Experts of a small language model: 7764 steps.
Below are experts of layer 3 (counted from 0) of a mixture-of-experts language model. Rows are named up (a neuron's input weights, with its number), down (a neuron's output weights, with its number) and show model dimensions 0-223. Each number is 128 + 32 x the weight over its row's rms, rounded and kept within 0 to 255.
Before each expert's rows: a language model's description of what the expert responds to. This comes from a sample of Wikipedia text that the model never trained on.

# expert 55
Description: Mid-word syllables in rare names. Inner syllable pieces of uncommon scientific and foreign names, especially species and genus names, such as Rhamphor-hyn-chidae, hyg-omi, Kuruneg-ala.
up3 [129 119  84 104 130  71  98 102 142 147 127 117 152 158  96  92 141 130 120 153 139 125 134 142 164 181 139 112 123 120  40 127 116 123 170 102 100 153 104 185 163 125 119  87 107 155 148 104 155 125  86 122  95  93 135 152 126 159 131  51 168 125 121 164 165 122  66 128 150 110 172  76 134  93 136 154 160 109  74 185 161  80 139 203 167  89 159 135  91 128 123 117 102 114 115 140  92 110 128 121 137 129 162 167 198 147 106 132  54 110 130 106 154 124 196 106 163 127 100 126  90 103  92 114 126 105 150 101 165 120 120 127 193 149  84 137 124 181 137 166  77 141 144 120 140 144 146 162  71 102 161 125  88 121 175  59 146 130 146 135 138 111 144 112 124 102 173 101 111  81 160 117 140  85 125  90 135 102 117 140 106 122 114  54  99 110  97 107 237  57  90  94 136  86 128 131 147 193 135 172 130 208 151 169 116 180 151 116 106 153  86 173 121  89  76 157 144 151 119 111 153 132  60 144]
down3 [122 127 177 157 119 123 132 166  81 138 136 218 119 131 112  86 211 129 146 136 106 153 126  80  44  90  87 139 126 165 177 132 139 169 129 113 136 101 107 102 118 108 166 122 128 141 139 186 126 151 145 103 136 129 104 115 145 155  54 150  61 181 161 146 124 130 142 156 117 141 122 224 106 156 160 138  66 112 107 138 130 168 129  99 116 160 167 157 161 110 153  92 165 152 172  72  83 175 123 143 118  93 118 130  93 131 133 119 105 130 116 156  53 137 109 104  93 173 144 152 146  95 158 145 157 131  94 117  84 113 177 191 132  88 152 122 143 107 116  90 152  60  85 117 135  94  98 119 165 140 112  48 145  71  56 159  78 101 124 115 119 101 131 112 157 156 127 177 136 122 110  55 112 183 107 152 161 118 106 139 108 137 121 162 116 147  86 202 149 183 136  97 190  93 145 109 115 129 160 145 110  70 112 108 144 131 136 164 167 108 148  65 149 132  95 114 108  79 144 104  89 152 130 139]
up4 [170  90 103 153  87 155  97 138 149  97 165 151 156 143 153 153  97  64 118 137 162  71 150 153 204 158 124  73 110 101  76  85 115 170 156 227 129 135 146 150 153  78 172  96 134 165 126 121 182 141  42 104 116  99 134 172 120 140 107  94 180 143 199  87 171 134 101  88 135 116 136 196 143 104  51 143 189  68 104 187 123 143 102 164 110 133 150 153 122 143  75 148  80 119 128 111 110 138 123 134 141 116 203 143 168 133  86 128 115 141 164 116 158 140  79 152  89 143 123 140 124 114 116  99 146 110 122  94 177 112 153  70 137  90 106 112 133 129 143 135 106 141 125 187 149 101 135 126 144  91 156 134 146  83 155 103 130 137 169 117 144 119 117 127 108 129 159  57  73 133 166 144 144 217 147 150  86 159 132 150 129 137 107  43  85  92 156  76 168  95 123 106 165 154 129 125 121 118 127 172 113 111 112 128  58 166 107 115 152 169 136 124 129  90 144 128  76  87  99 110 138 127 121 115]
down4 [166 125 134  96 110 118 108  74 159 110 110  67 112 127 150 162  42 104 126 119 136 160 150 169 185 125 193  56 112 105  93  87  92  77 118 154 181 125 153 139 142 123 138 151 140 146 140 120 108 125  98 161 105 152 209 163  78 141 145 127 194  78 123  42 125 154 125 123 165  96 114 119  76  94 136 120 110 161 131 141 174 111  44 150 127 103 121 122 111 118 106 125  98  80 161 134 189 126 140 108 186 146 149 146 126 161  95 153 107 165 167  80 146 160  85  96 129 126  89 148 146 160 157 101 140 108 168 140 145 145 164  45 107 126 108 122 107 128 140 191 103 108 166 138  92 182 169 126  80  69 176 158 173 116 138 165 211 146 101 116 110  96 120  84 112  93 134 111 137 158 160 158 184 164 164  93  51 155 194 135 143 158 102 108 121  90 189  70 107 117 124 172 136 118 104 134 175 119 151 127 115 173 143  88 131 135 119  97 121 119 118 160 101 126 175 131 125 130 115 126 143  98 123 129]
up5 [171 125 130 128  48 124 119 173 124 110 192 135  94 204 113 168 115  69 100 205 154 128 116 119 211 168 131 140 107 121  97 121 150 176 138 150 138  98 126 168 192 141 143  78 101 103 147  53 124 143  88 109 153  32 147 108 132 184 138 134 173 119 142 111 157 154 129 119 131 143 131 113 139  81 118  94 107 134  79 120 143 135 146 176 144 165 127 124 100 138 171 101  78 144 101  69 150 101 144 136 156 132 133 156 138 117 118 114  83 156 149  97  77 140 107 215 158 127 155 172 118 104 145 100 129  74 119  81 202 108 156 106 119  97 105 161 110 124 118 142 117 158 138  97 116 111 136  93  91  30 126 144 130 113  86 128 128  85 198 110 163 162 136 139  94 124 174 156 120 125 179 106 147 132 108 108 132 141 148 138 134 119 148  61  75 122 159 123 149  86 129  81 175 121 111 146 176 154 183 140 125 153  92 127  94 130  95 132 124 164  22 133 148  73 117 100 123 126 131 133 149 153  86 145]
down5 [149 139 126 135  84 151  98 103 122 128 189  90 125 144 112 158  40  51 155 147 188 133 154 149 178 141 167  83 136  97  91 143 153 145 158 100 135 133 146 185 112 167 128 109 116 144 151 132 119 105  77 123 129 109 160 146 115 120 197 107 213 110 133 105 131 150 121 125 140 153 127  79  79 103 110 110 110 138 123 155  93 101  35 200 158 106  95  73  99 149  91  91 117 165 126 137 169  62 112 165 181 118 121 133 160 148  83  95  74 131 100  72 155 112  81 146 189  83 129 144 146 111 135  84 101 120 164 134 180  99 114  84 117 122 136 144  96 124 179 141 141 165 175 109  77 115 146 121  86  84 167 159 181 174 153 137 173 167 137 150 123 101 152 116  39 115 149  98 110 149 170 161 135 132 122  99  79 138 162 166 150 103 137 119 156 109 188  73 110  87 149 166 136 138 121 128 131 170 139  87 170 182 155  86 122 147 137 107 106 160  70 150 119 154 163 120 163 134 103 133 150 101 160 115]
up6 [ 87 132  88 120 145 170  91  39 106 137 116  68 181  80 169 140 150 108 101 140 118  95 137 135 172 147 149 114 114 165 161 103 120  71 139  93 101 156 136 133 160 122 128 140 137 166 156  75 155 143 154 139 118 115 120 177 136 129 162  92 137 164  97 115 118  95  76 138 166 155 156  64 116  63 105 182 241 135 130 122 140 122  96 128 128 113 156 108  79 164 116 150 124 129 146 194 113 118 101 111  72 135 153 122 117 130 130 166 245  84 124 134 142 130 127 140 131 158 106  68  94 143  66  55  99 144 192 121 177 122 157  85 175 174 145 144  87  91 137 151 106 193  89 136 137 139 136 117  40 182 163 122  82  98 149  98 172  98 125 160 160 137 100 132  78 102 119 111 131 100 118 126 117  77 100 150 130 113  72 122 148 166  83 151 114 103 145 123 111 118 141 103 134 135 137 169  93 140  90 134 147 123  79 157 141 171 112 127 124 148 150 164 143  92 138 175 197 107 132 151 133 149 137 105]
down6 [136 104 146 180 123 126 133 178 108 121 150 206 117 164 127  84 179 106 135 140 136 166 121  80  32  78 126 142 143 150 161 174 150 187 115 125 117  89  93 137 110 116 155 107 129 123 102 153 145 139 144  77 128 127 146  89 154 152  62 133  32 170 171 168 136 151 144 144 100 139 111 217 116 147 163 126  62 111 130 119 132 159 177 149 121 135 136 155 143 126 151 113 141 144 158  69 109 134 143 142 126  91  86 126 129 139 127 124  80 152  93 183  67  99 141  87  96 173 121 179 189 100 146 134 145 100  73 115  90 103 169 166 129  77 113 106 128 146 120  98 158  64 126 137 146  80 114 122 172 144  67  54 161  87  82 158  84 118 125  95 114 132 129 130 173 150 155 167 132 149 100  59 101 185 110 122 156 131 122 124 104 118 158 125 126 151  92 190 137 183 112  72 152 102 171 121 146 110 136 134 107  97 130 102 112 134 159 181 170 110 145  63 158 150 120 119 112 117 119  82  75 177  94 151]

# expert 4
Description: Foreign-name pieces, connectives. Mid-word syllables in Slavic, Turkic or Cyrillic names (Grudziński, Yudenich, Sadikov), plus line breaks in tables, hyphens in ISBNs, and relative "which"/"that".
up0 [ 98  69 108 145  81 129 137  53 118 124 153 138 154 210 106 112  80  91 112 107  98  80 117 176  75 154 144 143 213 132 143 170 140 203 129 115  82 168 144 224 126 139 100 132 125 128 124 158 114 108 170 154 158  92 147 124 106 130 129  73  81 143 101 109 141 117  53 128 181 173 157  95 118 155 139 125  72 120 130 105 107 135 164 108 194  82 116  82  83 135 138 141  70  63 138 131 183 100 128 112 129 110 135 133  90 154 169 117 120 125 171 136 204 149 173 135 113 135 113 123 159 116 128  84  96 151 136 118 136 137 130 127 120 147 120 137 147 101  82 126 146 145 155 127  85 104 199 156 135  98 175 123  91 126 132 105 147 100 137  94 140 132 139 124  93 203 103 114 148  57  90 124 126 206 136 136 150 109 147 135 113 144 124  68 135 108 149 137 156 132 170  78 104  66 128 121 123 113  93 123 185 146 129 167 104 143  88 118 175 189 170 179 101 111 124 133 158 128 153 111 176 185  89 154]
down0 [170 142 188  62 125 142  89 142 103  83 102  97 116 116  84 122 169 137 152  83 137 177 169  99 174 109  81 137  94 146 102 106 118  79 164 161 140  84 170  78 115 148 124 130 146 138 159  92 119 132  53 158 111 137 115 103 128 169 136 150 176 126 107 127  74 115 143  83 124  87  83 158 147 116 111 118 119 189 135 131 148 118 115 185  98 180 195 198 146 141  83 120 172 114 161 124  90 122 110 171 138 150 162 142 142 106 144 100 131 101  91  97  93 134 139  76 142 141 154 150 117 110  98 109 201  73 159 126 130 143 107 145 142 203  63 132 120 162 182  97 181 130 133 146 162 121 104 169 143 173  47 140 141 134 165 131 142 147 106 130  97  94 117 124 138  38 116 111 112 150 113 174 162 118 102 116  86 136  84 105 111 150 139  96 128 134  65 133 124 135 127 181 146 223 142 148 133 121 197 139 107 117 100 108  70  89 167 118  97  88  96 112 195  97 140 129  81  86 117 165 123 112 142 152]
up1 [123  31 128 118 102 121 148 105 129 156 121 146 131 113 122 134 120 144 184  88 208 122 118 107 118  81 121 126 137 136  98 142 115 154 192 133 129 115 139 106 140 111 107 100 112  58 164 118 103 129 123 133 167 117 126  81 174 118  96  83 117 114 124 128 138 139  99 153 127 171 145  70 115 128 175 109  90 138 141 121 131 104 202 122 116 108 123  91 160 150  85 132 102 118 134 171 149  79 126 133  75 149  99  97 120 102 114 130  96  91 164 185 103 100 136 140  98 149  89 151 124 175 157  99 119 123 103  79 210 136 175  48 195 103  87 140 144 101 165 131 147  87 173 148 101 107 112 140 197 155 117 131  75 100 155 161 119 155  94 163 150 113 177 118 141 131 132 104 124 150 128 136 150 126 157 156 107  84 160 112  79 121 184 145 106 125 103 137 194  78 135 113 155 161 129 103 110 179  57  88 119 127  45 148 136 121 167 111 138 157 141 123 106 174 146 152 160 130 167 129 188 255 114 111]
down1 [116 162 121 113 142 144 110 129 150  66  69  70 127 162 105 150 182 130 140 144 106 158 108  69 113 155  74 152 115 163 111  88 130 112 121 123 162 154 136  83  75 157 209 152  85 166 145  90 108 134  79 162 128 171  84 134 116 110 109 165 188 119 128 136 122  91 147  59 126  45 160 158 151 161 128 160 122 190  91 106 119 156  93 147 126 217 148 175 129 130 100 114 109 138 156 108 127 143 119 192  92 129 135 173 145 145 195 122 170 139  75 132 140 120 101  98 102 113 155 147 119  80 136  73 106  88 158 126 124 112  63 116 121 174 162 168 109 121 106 125 139 151 129 107 176  98 153 130 102 158  90 112 166 150  96 148 127  70 120 134 127  66  95 162 147 104 149  40 174 143 149 108 108 109 135 131  83 156 133 118 124 116 122 163 125  93 121 168  89 195 123 162 142 157 185 164 163  67 146  51 107 107 160 113 138 102 148 150 122 147 117  90 195 154 117 125 114 149 101 114  66  90 128 161]
up2 [101 132  92  95 120 213 139 100  82 181 122 139 167 148 117  94 111 106 156  83 126 116 147 161 141 102 210 130 177 133  92 150 106 133 156 102 108 121 176 133 114 125 133 111 125 114 147  96 134 138 118  45 157 135 171 141 150 111 100  63  78 160 116 152 170 100  44 114 141 169 115  93 105 172 147 118  88 153 128  84  95 141 174  82 183 103 116  96 129 105 115 116 102  60 179 182 182 126 106 108  90  76 123  91 125 138 161 146 120 109 143 172 131 179 165 188  65 179 111 120  88 119 173 132 131 124 105 106 168 153 161 109 181 123  76  80 160 105  92 133 120  72 150 155  94 122 136 170 188 136 127 114 102 113 111 125 114 142 103 138 162 105 185 121 112 153 135 101 160 109 116 126 125 110 163 138 112 100 156 118  76 140 146 109  79 102 109 145 171 139 152 108 115 104 131 166  84 153  55 146 132 146  96 165 163 160 164 122 158 185 170 150  98 119 150  91 137  89 121 122 175 232 120 120]
down2 [151 160 149  93 118 129 102 195 115  13 109  79  83 169 110 149 166 148 136 125 143 141 137 106 149 114  68 136  98 149 113  85 118  79 121 124 156 128 102  84  99 149 172 148 113 146 128 112 158 137  83 205 121 179  55  71 145 135 107 125 199 111 136 107 100 130 155  93 152  47 129 132 130 155 163 134 150 164  92 138 116 159  62 162 144 194 196 129 142 127 124 152 114 112 135  92  95 149 136 216 103 153 149 152 142 111 147 106 131 130  84 124 129 111 136  56 105  94 165 154  94  85 117  72 125  63 151 115 137 128 104 142 156 210 120 188 120 127 137 106 185 157 157 115 160  77 130 115 110 115  76 156 155 136 149 136 109 102 121 103 128  91  87 136 116 104 144  77 158 120 167 145 135 132 106 120 145 138 105 108 151 113  92 152 134 136 101 141  92 180 111 200 164 148 148 162 153 102 174  67 108 102 116  69 127  93 161 148  83 138 100 144 183 112 142 119  98 125 141 142  94  70 133 151]
up3 [146 108 129 136 112 114 127 134 140 131 128 115 139 129 160 109  89 149 186 113  98 108 105 148 108  85 120 187 162 142 168 101 177 187 164 177 118 100 175 194  95 118 176  72  88 145 125 139 143 148 132 143  92 126 207 158 153 129 165 103 175  87 142 136 115 214 130 132 115 183 121 203 102  49 114  67  65 129 164 104 122 144 162 110  65 140 136 157 105 123 126 119  96 133  90 134 167 141 160 162 176 111  60  96 143 115 146 141 154 125  70 193 153 108 133 178 135 120 107 127 152 157 106 124 112 140 128  93 103  98 192  69 118  80  77 133 109 129 138 136 145 133 169 157  49 123  84 120  65 130 132 188 131 108 112  55 130 110 133 138 108 113 167 123 166 117 167 122 172 116 171 119 125 172 154  76 142 128 126 118 126  82 122 128 134 121 170 107 183 132 124 124 147 152  75  88 107  96 129 134 134 186 129  80 125  53 163 122 146 100 133  55 131 125 170 134 125 130 110 121 130 177 164 100]
down3 [151 132  53 154  96 164 128 205 111  97 160 149 195 127 133  75 119 146 161 126 123 125 152 111 199 108 185 153 198 125  94 124 123 205 154 105 101 126 144 184  68 122 141 100 177 114 108 109 137 149 124  96 100 101 143 173 137 132 174 115  95 150 147 134  97 159 102  95 107 165 107 108 110 166  82 127 104 109 125 135 110 103 120  54 142 104 112  58 142 163 145 120 102 117 169 176 134 119 125 113 119 116 127  87 148 173 138  86  72 170 106 140 145  97 132 105 112 115 121 185 143 139  92 163 118 114 129 150 126 124  80 138 117  97 100  74 146 177 128 148  25 163 151 191  87  96 185 159 109 132 163 150 150 116 110  62 134 110 142 137 155 130 117 112  82 189 148 193 137  73 175 110 102 136 147 131 160 123 174 137 123  67 157 134  51  93 146  89 181 134 156 133 114 132  81 146 115 123  79 137 111 179 178 128 156 127 118  46 125 123 134 170 159 118 145 131 143 162 138 119 165 159 135 122]

# expert 1
Description: Single digits in numbers. Single digits and short digit pieces inside numbers in tables, scores and percentages, often after a decimal point or dash, like 2.7%, 6–2.
up2 [156  81 115 172 116 175 113 128 149  74 162 126 147 202 129 122 133  86 104 103 128 114 137  71 131  99 143 133 169 174 128 130 118 143 137 197 140 103 143 126 143 165 147  82 185 110 142  58 164 141  52 112  96 106 155  95 141 147 176  92 148 114 128 106  89 159  92 132 114 122 146 146 103 141  98 116 155  67 117 158 115 133 154 184  57 134  88 158 132 118 116 115 116 165 115 108 110 135  87 148 163 155 142 131 131  78 110  36  94  94  97 138 168 129 196 161  72 117 148 168 139 155 127 162 119  84  56 129 186  89  85  89 173 140 130 106 120 125 176 112 196 119  98 167 129  93 103 141 176 161  87 149 110 109 179 152  98 118 188 122 108 144 122 163  60 113 161 106 113 180 172 141 104 123 150  96  98 153 136 129 172  90 169  73 113 153 120 119 160 108 150 144 119 161 100 161 193 106  81 170 103 145 106  89 110  90 156 115 153  99  86 101 170 135 125 102  89  88 129 135 192 147 162 140]
down2 [108 203 126 155 118 144 167 142 107 233 126 127 174 103 146 117 139 185 141 156 114 120 172 164 133 110 140 119 135 109  79  97 111 164 172 106 191 136 128 125 144 150 133 155  93 177 106 124 112 161 183  78 134 132 131  86 116 107  90 121 115  32 122 102  77 113 135 103 140 112 109 150 137 146  74  95 107 170 166  67 125 154 119 128 185 137  67 131 132 172  97 146 125 113  84 125  67  85 134 194 165  67 109 159 165 120 154 122  93 111 171 104  97 220 138  98 150 102 165 173 129 120 151 169 132 133 156 122 148  63 113 152 152 115 118  93 147  78 174 107 121 162 168 154 130  62 134 117  93 150 138 150 101 119 148 111 123 174 123 136 108 117 129 125 174 142  99 110 157  96 132 149 182  59  69 126 132 145 115 108 163 107  68 165  64  92 139 100  90 174 152 153 124  97 113 121  83 119 140 112 100 141 167 202 115 127 154 103 144 124  89 140 204 126 130 120 170 103 133 150  90 152 108 130]
up3 [158  85 161 164 138 149 122  82 158  95 172  86 112 165 113 203 122 151  94  99  87 167 112  74  89 158  70 146 163 173 163  91 157 100 103 183  97 126 152 103 159 124 116 152 183 128 134 101 155 101  93 175 129  97  87 174 185 121 156  94 168 194  69 124 150 102 147 118 115 108 133 158 111 153  91 114 150  58 140 159 140 126 178 188  78  81 121 156 134 207 133 117 140 108 172 139 112  86  85  93  85 141 147 153 106  85 100  87 166 143 157 149 112 186 134  90  95 130 116 118 147  89  94 116 147  77  32 107 151  94 122 100 200 132 133 126 118  80  92 148 139 110  69 130 143  76 122 152 122 139  83 143 103 147 154 154 119  73 188  79 114 155 112 150  97 121 115 136 129 153 127 160 142 111 198  80 130 145 133 119 174 134 158  79 171 151  98 123 119 152 153  99 117 146 166 113 211 122 130 157 137 144 131 140 137  94 131 135 153  76 133 116 154 112  98 104  94 125 138 117 183 143 152 114]
down3 [130 181  99 146 145 103 133 148 107 233 101 128 135 109 141  96 115 162 130 155 131 127 153 158 122 128 121 115 148 105 108  91 127 150 177 105 151 162 109 103  93 146  78 110 110 210 117 115 169 134 157  85 129 114 135  73 120 114 122 133 134  62 185 120  97 105 120 117 177 141  87 152 131 135 138 122 126 140 187 102 181 133 129 107 193 143 136 150 212 153 100 155  86 140 112 118  60 132 169 182 160  87 149 118 146 143 155 141  96 124 172 117  90 209 109 122 127 104 173 173 129 138 134 139 119 144 143 116 116  91 141 174 109  95 107  70 143 100 176 145 184 175 186 143 167  78 127  97 100 137 128 127 126 110 115  70 134 189  72 145 149 101 141 102 157 124  98 137 172  94 131 128 125  58  10 149 121 148  89 118  97  81  52 167 100 127 143  99  87 138 107 153 138  95 120 140  93 114 136 114 101 128 168 170  94 167 115 139 134 145  93 113 163 121  77 150 146 174 149 115  79 185  89 129]
up4 [147 118 175 189 163 176 151  84 169  86 135  77 108 151  92 187 103 139 105  77 144 167 133  73 100 144  61 150 166 148 157 107 132 111  74 161 126 118 122 115 150 134 154 123 162 135 106  77 148 116  76 160 117 127  76 151 156 130 143 107 163 159  76 135 119 127 118 145 130 121 138 150 116 157  99 118 146  84 149 159 155 114 177 164  84 101 122 190 153 215 125 115 133 115 190 145 128  96  83  98  87 130 169 138  86  86  90  75 176 122 143 115 127 193 139 104  97 150  75 111 137 108  86 144 123  89  66 112 163 120 122 102 171 162 145 170 126  87  99 137 148  73  42 150 141  88  90 112 137 134  79 109  89 124 176 134 120  74 174 110  90 155 117 180 116 131 120 132 118 170 113 129 150 125 212 104 133 170 106 150 175 150 155 105 181 155 106 113 111 140 142 106 114 187 192 121 216 111 122 156 134 100 128 137 153  82 119 144 124  91 133  94 193 114 118  96  83 132 148 137 164 139 133 122]
down4 [118 160  78 115 138 101 137 132 101 222 110 122 136 114 125  97 106 160 146 147 125 159 155 152 114 134 132 117 148 117 100  79 111 142 182 107 133 186  93 119  86 156  84 123 115 189 132 127 151 126 169  77 139 120 150  64 132 115 124 137 132  67 183 136 117 108 114  95 166 131  92 158 122 134 136 121 119 131 208 104 190 140 131 106 182 138 159 124 201 151 101 158  80 144 107 102  66 137 169 168 159  89 142 126 140 153 172 158  89 127 180 117 102 191  96 121 120 114 198 166 139 124 144 124 130 138 135 125 125 101 150 160 123  88  99  62 150  83 175 159 205 174 180 125 160  77 150 109  91 146 119 118 141 106 109  80 154 186  57 147 168  87 135  95 155 102 103 153 162 122 143 123 133  69  21 134 124 154  94 106  93  77  51 167  98 123 151 114  83 141 117 163 131 106 117 136  85 128 135 136 101 135 162 167  82 167 116 124 114 138  95 121 161 118  90 158 142 154 151 117  87 171  89 128]
up5 [175 107 138 107 118 120 130  84 142  82 127 125 121 184 126 110 162 115 104 156 100 174 107  34 138 143 118 166 131 210 150 165 101 128 140 140  98 112 112 125  81 131 138  53 128 163 138 118 125 167 120 115 143 147 106 155 148 122 100 164  90 118 101 163 151 139 131  87 135 125 137  92 146 167 119 121 158  41  82 185 131 158 115 189  77 162 132 178 142 141 136 111 124 199 131 114   2 221 113 120 169 101 127 149 111  80 102  73 108 144 171 157 169 109 167 155  92 143 168 133 126 154 109 108 139 125  88 148 156 111 114  98 160 148 137 129 163 158 160 148 168  68 117 141 154 140 135 115 198 142  95  98 130 132 129 175 135  86 157 146 114 157 124  80  81  44 142 156 157 148 172 124 119  94 146 133 101 107 117  82 105 119 122  72 130 102  68 115 146 143 115 112  58 144 161 105 122 126 108 154  63 150 117 149 129 178 107 148 126 130 162 136  91 152 100 142  71  83 156 148 169  98 120 110]
down5 [110 202 125 172 138 119 138 164  95 253 126 131 176 105 140 109 152 136 138 162 133  70 157 182 149  88 119 104 161  82 130 103 170 116 138 113 180  91 140  84 173 146 124 142  75 181 115  78 132 144 160  88 136 108 130 122 165  85 125 128 145 111 124 131 112 101 159 164 128 103 139 150 150 120  87  88 142 168 143 129  86 136 128 143 184 134  84 158 136 132  57 122 139 116 110 103  68 123 146 171 143  87 105 145 130  95 155 100 150 157  94 134  75 208 138 135 106 106 126 158 123 149 118 192 108 119 187 153  91 114 116 139 135  84 102  55 136 116 129 129 104 158 138 153 142  34  87  96 113 118 151 154 113 132 147 131 103 172 118  82  87 140 145 136 172 142  72  96 122  81  83 165 161  71  83 127 131 128 136 113 139 107 124 132  91 125 120  51 105 145 126  83 182  92 103 125 134 124 129  66  98 149 159 177 162 129 185 133 207 126 109 135 184 152  98 127 170 174 117 161  90 153 134 138]